From a checkpoint of a small mixture-of-experts model trained on Wikipedia: a sigmoid router.
Below are experts of layer 5 (counted from 0) of a mixture-of-experts language model. Rows are named router (the router's row for the expert), gate (a neuron's input weights, with its number), up (a neuron's input weights, with its number), down (a neuron's output weights, with its number) and show model dimensions 0-127. Each number is 128 + 24 x the weight over its row's rms, rounded and kept within 0 to 255.
After each expert's rows: a language model's description of what the expert responds to. This comes from a sample of Wikipedia text that the model never trained on.

# expert 30
router [159 111 141 119 138  91 156 136  60 135 110  79 113 119 106 110 146 115 133 151 138 148 144 121 129 159 106 170  94 120 147 151 129  92  73 157 163 111 105 109 175 169 125 118 121 111 100 120 142 147 164 137 122 114 150 160 102  73 124 127 139 150  72 147 140 109 126 141 134 102 115 150 137 135 131 103 104 124 121 120 142 147  98 141 159 114 105 110 101 131 108 101 151 113 115 154 120 135 118 107  95 152 176 135 108 109 113 119 146 141 147  93 156 102  77 152 173  95 117 121 114  98 117 116 164 105 126 154]
gate0 [137 117 166 125 119 130 135 128 114 171 111 107 158 129 147 130 142 122 121 148  96  91 147 140 155 126  99 139 144  96 114 168 116 107 101 127 126 101 116 124 143 121 178 108 153 126 121 135 162 164 186 129 105 113 110 120 111 104 158  95 133 137 101 149 150  98 106 105 149  58 142 164 105 111 144 133 132 138 110 127 105 128 130 104 152 125  91 119 102 143 106 122 117  99 136  80  84  81 121 110 138  70 116 143  89 154  85 167  96 124 114 171 158 134 124 120 113 146 154  88 118  99 120 162 148 113 133 146]
up0 [143  93 186  96 125 104 111 102 104 172 116 153 141 150 153 153 155 108 140 105  89 102 119 153 121 129 119 101 104  93 124 125 137  85 116 137 129 103 129 121 117 131 152 144 155 140  82 125 187 161 124 135 115 140 158 148  84 110 139 125 133 148  91 161 140 151  79 125 119  52 111 115  84 141 118 129 129 132 147 136 117 117 135 163 121 104  97 113 131 140 128  83 100  85 147 112 135 112  94 124  98 113 138 126 125 140 102 132 132 124 128 168 191 120 117 122 124 124 140 124 131  95 126 167 176 124 128 119]
down0 [114  84 113 146 138 110 140  90 120 130 114 137 128  97  95 142 124 102 143 108 158 163 151 103 115  99 135 118  90 122 117 121 126 138 149 116 110 131  86 131 116 161 141 100  85 163 103 107 157 117  88 125 140  87 124 100 111 166  91 126 158 169 130 178 183 122 100 151 155 103 147 114 111 111 136 111  99 143 120  96 161 137 118 150 162 100 104 150 113 140 144 113  74 132 136 144 183  94 104 125 142 153 130 106 159 132  72 154 147 146 156 139 101 152  92 116 151 143 136 147 129 127 118  97 114 147 109 126]
It responds to: ch and sq pieces

# expert 14
router [103 108 145 131 170 125 122 139  59 112  57 139 164 115 119  87 179 128 120 178  97  98 159 125 151  96 115 115 129 129 125 114 129 120  86 169 140 108 146 131 110 171 121 136 137 105 116 146 165 138 146 170 150 130 133 136 151 126 138 131 133 184 139 131 144 131 138 106 134  88 118 124 114 124 124 131 153 134 150 171 132 144 106  85 123 116  98  99 165 109 100 141 148 106 135 103  89 117 106 140 150 146 137 164 132 125 163  64 136 125 108 109 144 130 171 131 140 178 143 125 122 117 115 116 111 122 129 143]
gate0 [ 77 107 130 123 167 139 125  96 119 134 114 159  80 112 122 123 116 147 123 120 105 109 121 121 118 128 118 125 187 108  82  95 117 144 105 117 127 136 115 105 145 165 151 163 112 134 110 130 141 196 154 110 105 129 132 118 136 157 140 157 155 139 141 171 136 122 147 105 142 143 124 142 150  91 109 162 115 140 141 138  41 149  84  94 131 149 117 134  97  97 113 132  98 154 110 136 112 114 122 106 145 131 159 139 108 139 116 111 108 125 104 113 124 117 157  98  73 121 131 139 137  77 112 176 135 138 169 141]
up0 [ 99 104 110 124 136 125 185  88 151 124  99 135 105 119 106 122  92 155 149 107  71 137 112 117 163 141 108  98 187 113 142 110 125 164 105 143  88 114 101 124 120 141 124 144  82 119 125 121 144 196 135  95 130 131 122 115 136 128  91 133 147 134 155 137 132 124 148 106 171 128 130 134 167 131 134 132  46 172 162 164  96 137 113 134 101 127 104 156  98 134 155 150 129 165  87 131 130  96 147 120 177 111 139 118 127 118 129  93 124 105 115 112 154 123 126 104 112 125 139 137 149 113 130 151 135 112 148 123]
down0 [120  96  84 103 128 111 118  84 180 106 108 145 104 150 146 145 121 128  98 150 128 121 147 102 145 137 128 125  96 134  76 153 132 150  84 121 156 106 153 124 192 123 140 138 148 122 145 149 132 139 145 112 113 124  89 116 152 149 175 142 120  86 118 160 156 160 137 155 118 154  88 153  78  80 137 146 131 127 133 124 120  96 131 119 193 143 113 121 124  79 118 141 118 154 149 140 128 144 156 105 113  91 151 143 148 158 145 107 123 129 159 101 109 150 145 114 126 121 154 129 145 118 106 185 135 129 164 113]
It responds to: Noun/verb stems before suffixes

# expert 23
router [134 167 146 126 145 137  99 145  78 114  94 116 113 112  85  96 137 132 138 149 102 127 161 139 121  76 116 124 102 156 115  95 133 120 142 110 147 139 111 116 136 143 131 152 160 134 114 145 109 112 156 132 170 119 139 164 106  70 151  84 161 134 148 149 154  94 110 164  98 100  97 133 123  80 117 108 137 124 147 133 117 136 119  95 139 135 128 108 152 112 136 101 127 138 149 163  93  89 109 125 146 133 135  91  86 113 136 123 123  90  94 153 156  99 141 110  85 110 158 122 145  59 116 124 122 118 147 174]
gate3 [169 123 109 137 125  96 152 202 141 130 146 129  93 135 124 133 121 117 149 133 113 142 167 160 128 112 133 136 148  99 139  72 118 121 136 113 102 144 112  93 163 169 132 153 111 132 127 148 141 122  81 123 126 125 132 160 112 139 127 140 107 113 150 156 163 123 123 114 101 130 152 112 116 104 106 105 109 122  94 110 119 154  50 142  86 115 160 154 138 128 107 129  82 119 108 132 106 117  92 146 153 102 106 182 129 162 169  92 113 141  66 168 112 148 121 104 124 117 106 147 138 115 128 109 133 118 143 157]
up3 [142 131 102 122 128 145 157 135 120 118 173 135 133 152 179 115 110 127 114 124 123 176 160 119 148 117 102 138  77 130 133 115 152 173 165 137 106 129 108 123 168 150 132 133 108 148  93 145 144 152  91 129  86 127 156 130 147 169 124 131 110 129 124 106 142 139  85 131  66 106 106  93  85 115 114 140 132 133 128 153 157 119  85 148 128 103 130 116 126 145  91 123  88  90 115 148 126  72 120 175 159 133 117 125 110 125 169  84 110 135 116 184 107 174 114 117 126 134 145 168 131 113 160 121 124 120 131 132]
down3 [121  90  92 113 121  94 178 122 194 122 180 129  85 128 141 110 145 104 107  78 122 161 123 126  95 149 110 124  90 115 129 175 156 181 138 166 115 135 138 107 158 131 162 159 127 106 137 120 139 139 112 109 108 141 166 110  94 168 177 131  81 111 146 124 119  92 135 111 121  93 108 123 116 120 100  97 126 127  94 171 142 124 112 157 169 142 113  97 108 126 119 122 106  97 110 148 168 106 153 142 107 125 143 130 108 110 114 146 112 126 149 129 148 122 124  95 123 113 177 140 115 110 125 125 116 138 142 113]
It responds to: Prepositions after nouns/verbs

# expert 62
router [172 139 155 141 134 106 102 154 155 104 133 113 116  90 114 111 148 167 135 119 121 103 111 107 112 135 129 146  98 152 123 117 154 116 103 142 130  90 114 146 120 148 131 140 133 113 110 110 155 151 114  99 178 139 150 110 107  90 139 119 147 150  92 109 132 136 134 137 156  95  68 146 148  81 103 105 104 168 134 150 100 150  76 123 122 144 102 105 124  83 107  91 143 127 164 127 104 132 146 171 143 135 159 139 112 110 128  96 113 153  69 147 115 125 149 139 137 128 143 189 112 129 150  97 150 120 186 144]
gate5 [157 126 131 131 188 115 129 150 157  98 108 115 132  69 102 138 138 149 119 168 142 126 139 144 109 140 169 141 116 126 141 122 153 146 116 172 111 105 108 142 105 141 103 138 124 156 142 131 120 115 137  83 167 139 136 103 142  96 110 127 153 162  67 107 151 115 145 183 141 131  82 115 104 107 168 114 130 160 118  99 143 152  95 108 160 124 121 140  77 166 130  91 134 134  69 119 114 145 145  97 116 126 114 174  97 127 114 123  92 123 118 116 107 156 103 114 117 141  97 133 116 135  96 111 159 135 101 142]
up5 [164 132 140 124 167  99 115 106 115 131  99 120 104  81 103 121 131 160  89 135 156 137 163 152  73 102 107 128 163 134 118 133 153 143 134 109 117  91 132 149 114 122 107 123 120 144 116 121 119  96 138 118 143 129  90 117 131  86 152 161 116 155 107 103 133 136 140 138 149  97  90 146 132 124 148 110 176 152 108 127 122 150 136 128 167 131 125 168  83 134 111 108 162 145  87  86 156 115 139 125 174 140 107 165 146 122  95 130 112 110 148 124 114 107 128 134  80 150  68 129  99 131 135  67  99 144  85 123]
down5 [135 122 108 143 102 128  91 137 166 149 118 145 160 152 160 115 132 130 142 130 149 129 171 118  99 144 154 148 129  89 142 132 127 101 140  80 110 114 153 163  91 130 112 153 149 146 107  94 102 104 128 112 120 116 121 105 143 173  97 134 107 174 143 194 114 131 126 154 102  84 120 164 148 129  70 152 168 158 113 146 165 116 142 106 173 140 127 124 101  98 103  97 104  82 102  89 138 113 133 119 136 131 150  86 103 141 112 161 122  92 114 138 139 139 122 148 113 139 117 137 145  93 155  93 141 127 132 107]
It responds to: Closing brackets and quotes

# expert 9
router [127 108 125 111 149 113 127 141 123 113  72 125 170 108  94  81 166 149 133 170 142 113 136 120 121  75 130 171 114 140 106 136 121 130 117 154 167 142 114 114 129 126 156 147 125 132 102 139 138 133 180 142 141  90 153 177 123  82 142 133 134 150 111 102 111 105 108 125  95 110 117 144 146 127 175 118 111 123 126 168 143 134 124  67 171 140 104 101 172 115 107 134 155  59 131 112 106 103 115 145 147 117 144 148 133 121 144  98 120 138 112 128 132  90 165 117 156 172 164 142 134  93 114 103 130 121 127 144]
gate1 [136 155 144 150 137 148 146 153 105 168 159 146 132 171 128 107 122 133 152 149 117 102 138  94 154 123  85 123 104 132  86 139  84 162 152 126  75  84 115  91 123 117 135 146 172 108 108 156 155 146 122 181 155 127  92 130 125 151 131  90 139 115 135 105 175 150 115 116 134 106 103 164 139 165 163  91 111 129 134 115  88 132 112 127 153 132 128 120 173 125  81 104 131 111 127 125 144 128 131 131 143 116 116 112 111 120 137 125 109 155 143 168 116 140 178 132 150  95 105 106 122 131 153 142 134 121 190  84]
up1 [164 157 109 108 128 115 115 104 121  79 130 147 113 114 134 152 150 120  77 129 149 161 125 134  95 169 133  98 127 153 124 122 142 126 110 134 123 191 134 109 131  69 124 144 124 138  77  96 169 132 105 119 128 105 131 157 122 105 144 153 112 149 108 142 158 114 125 152 120 131 131 115 125 130 106 120 162 120 128 160 140  83 125 109 107 152 107 169 107 148 153 119  89 104  99 140 146 141  94 118  94 128 134 168 142 144 133 143 117 144 157  85 146 186  61 152 108 150 116 147 136 139  96 133 160 145  87 149]
down1 [162 150 152 125 111 141 110 116  77 131 162 116 119 134 112 140 112 155 102 122  63 113 171 167 131 142 108 113 128 125 148 182 142 139  70 149 150 146 153 164 113 146 140 139 140 146  83 101 116 139 133 116 129 123 134 156 108 103  78  98 112  73 105 169  93 167 129 125 152 142  88 163 157 168 142 131 120 129 150 127 115 150 130  87  97  99 130 118 108 140 110 123 120 130 112 127 121 103 123 146 100 141 116 166 119 127 152 129 162  85 139 155 137 121 115 142 179 155  87 135 128 137 102 144 135 109 135 149]
It responds to: Verb stems before suffixes

# expert 17
router [169 168 153 141 135 111 110  98 162  94 140 125  95 114  93 129 124 137 137 117 123 121 113 126 129 113 107 120 143 147 123 124 130 133 106 141 146 130 107  94 133 106 105 158 166 137  56 118 160 130 118 142 124 123 137 159 124  98 166  86 135 140 111 122 148 104 122 152 181  95 110 128 150  71 115 149 119 139 130 146 165 148 113  92 135 126 139  97 158 108 124 139 168 121 167 132 140 149 106 112 127 140 144 157  61 121 117 103 169 164 107 109 121  90 142 132 110 123 104 149 106  48 134 113 163 119 121 143]
gate3 [114 108 112  83 130 165 115 110 173 127 162 121 107  89 137 113 171 169 143 165 157 123 106 108  98 135 133 157 142 156 140 151 142 149 128 126 128 106  79 109 162 128 134  98 154 102  83 100 144 150 140 160 125 134  99 138 130 117 116 153 122 128 110 110 165  93 141 144 139 144 133 165 122 107 145  94 144 160 166 132 187 120 121 137 137 128 146 149 160 132 109 114  94 152 143 158 151  95 141 155 113 127 149  96 131 106 135 145 104 151  87 101 123 103 155  98  88 134 107 169 110 114 129 133 158  73 146 154]
up3 [117 142 113 138 144 130 105 144 127 142 146 103 137  86 115  92 150 147 135 126 165 156 101 135 109 166 116 132  92 122 146 119 112  84 146 124 158 132 152 117 114 129  83 126 108 141 157 120 115 143 108 140 139 155 125 107  84  50 120 136 131 130 120 107  80 152  94 126 135 100 136  80 166 150  95 114 167 117 109 123 106 130 122 128 102  92 100 147 103 109 105  82 141 100 112 125 104  61 159 163 110 117  86 125 156 142 126 153 174 104 128 153 136 138 135 105  99 116 154 163 126  93 129 144 135 117 147 143]
down3 [133 139 142 165 145 132 126 126 118 137 122 113 144 149 110 132 147 107  92 182 105 169 128 148 119 133 141 123 120 111 109 146 118 113  78 118 154 105 124 141 160 132 135 122  95 135 104 156 140  55 139 138 126 146 119 148 121 134 126 106  97 136 168 123 153 134 135 120 139 106 101 142  93 173 133 101 170 131 137 137 100  64  97 115 156 117 133 193 137 130 126 182 152 138 131 127 141 112 140 111 132 142 133 180 148 117 143 139 160 116 100  83 130 120 147 142 129 119 135 136 104  91 171 182 117  67 108 130]
It responds to: Table and list separators